python train.py --balance_loss=0.00233 --balance_bias=false --qk_norm=true --init_std_qkv=0.0213 --init_std_down=0.0 --decay_fraction=0.562
Below are experts of layer 8 (counted from 0) of a mixture-of-experts language model. Rows are named router (the router's row for the expert) and show model dimensions 432-479. Each number is 128 + 24 x the weight over its row's rms, rounded and kept within 0 to 255.
After each expert's rows: "raises" lists some tokens whose logits its average output raises strongly, later layers aside. This comes from a sample of Wikipedia text that the model never trained on.

# expert 2
router [154 100 121  93 107 144 121 139 140 159  89 149 166  96 126 104 108 114 118 117 152 129 117 130 104  99 118 136 136 120 116  90 123 116 160  99  82 136 147  88 144  78 132 116 171 161 178 138]
raises: "1", "2", "s", "3", "4", "ca"

# expert 6
router [115  85  96 105  94 157 170 100 116 168 174 156 118 144 148 116 123 119 100 103 144 130 107 134 117 108 101  82 133  88 129 127 139 152 129 134  97 122 164 117 138 101 152 132 143 136 190 132]
raises: ",", "1", " and", "0", " ", "-"

# expert 0
router [114 161 125 132 110  99 137 140 129 140 122 130 141 133 115 149  93 112 111 145 145 102  99 149  99 131 154 131 152  95 128 140 126 124 165  96 134 137  86 100 170 150 162 129 116 164 121 113]
raises: " ", " in", " and", ",", " the", " to"

# expert 5
router [154 111 133 133 118 131 126 145  96 126 149 101 165  94 148 155 156 118 122 137 144 103  75 135 127  96 149 129 126  78 111 167 108  87 151 135  84 107 149 115 150 115 147 141 174 138 141 129]
raises: " ", "s", " and", "-", " in", ","

# expert 1
router [113 136  87 128  96 131  79 125 101 136 145 131 160  64 105 121 139  93 140 115 156 147 139 146 135 105 151 110 169 140 119 137  85 133 158  91 132 138 155 103 148  84 169  87 139 147 135 126]
raises: " ", "\n", "-", ",", " and", " in"

# expert 4
router [175 103 101 144 125 150 126 129 133 131 145 121 129 149 118 161  93 132 103 157 152 138 149 133 101 106 120 152 150 141 113 103  95  98 136 156 166 119 115 103 127 138 168 146 111 100 101 145]
raises: "s", " ", "-", " and", ",", " in"

# expert 8
router [132 149 118 133 148 133 108 111 116 125 132 130 128 166 112 180 115  71 164 138 121 155 113 117 124 111 157 118  96 141  72 133  96 100 114 100 149 120 134 153 134 151 142  84 118 136 112 148]
raises: " ", ",", "-", " and", "s", " in"

# expert 3
router [140  89 126 155 115 109 108 166 137 115  94 161 131 115 145  99  92 123 117 111 151 110 131 152 129 143 150 103 147 136 128 105 142 165 107  53 111 100 174 110 152 102 120 115 108 161  99 150]
raises: " the", " ", " a", " his", "-", " an"

# expert 10
router [135 112 141 135 160 162 153 114 105 149 131  83 118 154 131 175 118 113 135 155 130  91 144 114 103 126 104 128 158 113  87 120 121 126 115 138 181 111 132 100 128 150 118 136 115 126 198 143]
raises: "-", " ", ",", " and", " (", " in"

# expert 7
router [ 87 128 124 139 136 116  86 147 101 105 104 155 158  66 169  81 134 135 136 148 121 121  84 148 125 128  98  79 157  83 116  95 154 128 131 130 105  91 143 124 134 116 111 122 135 152 154 167]
raises: " ", " the", " a", " in", " an"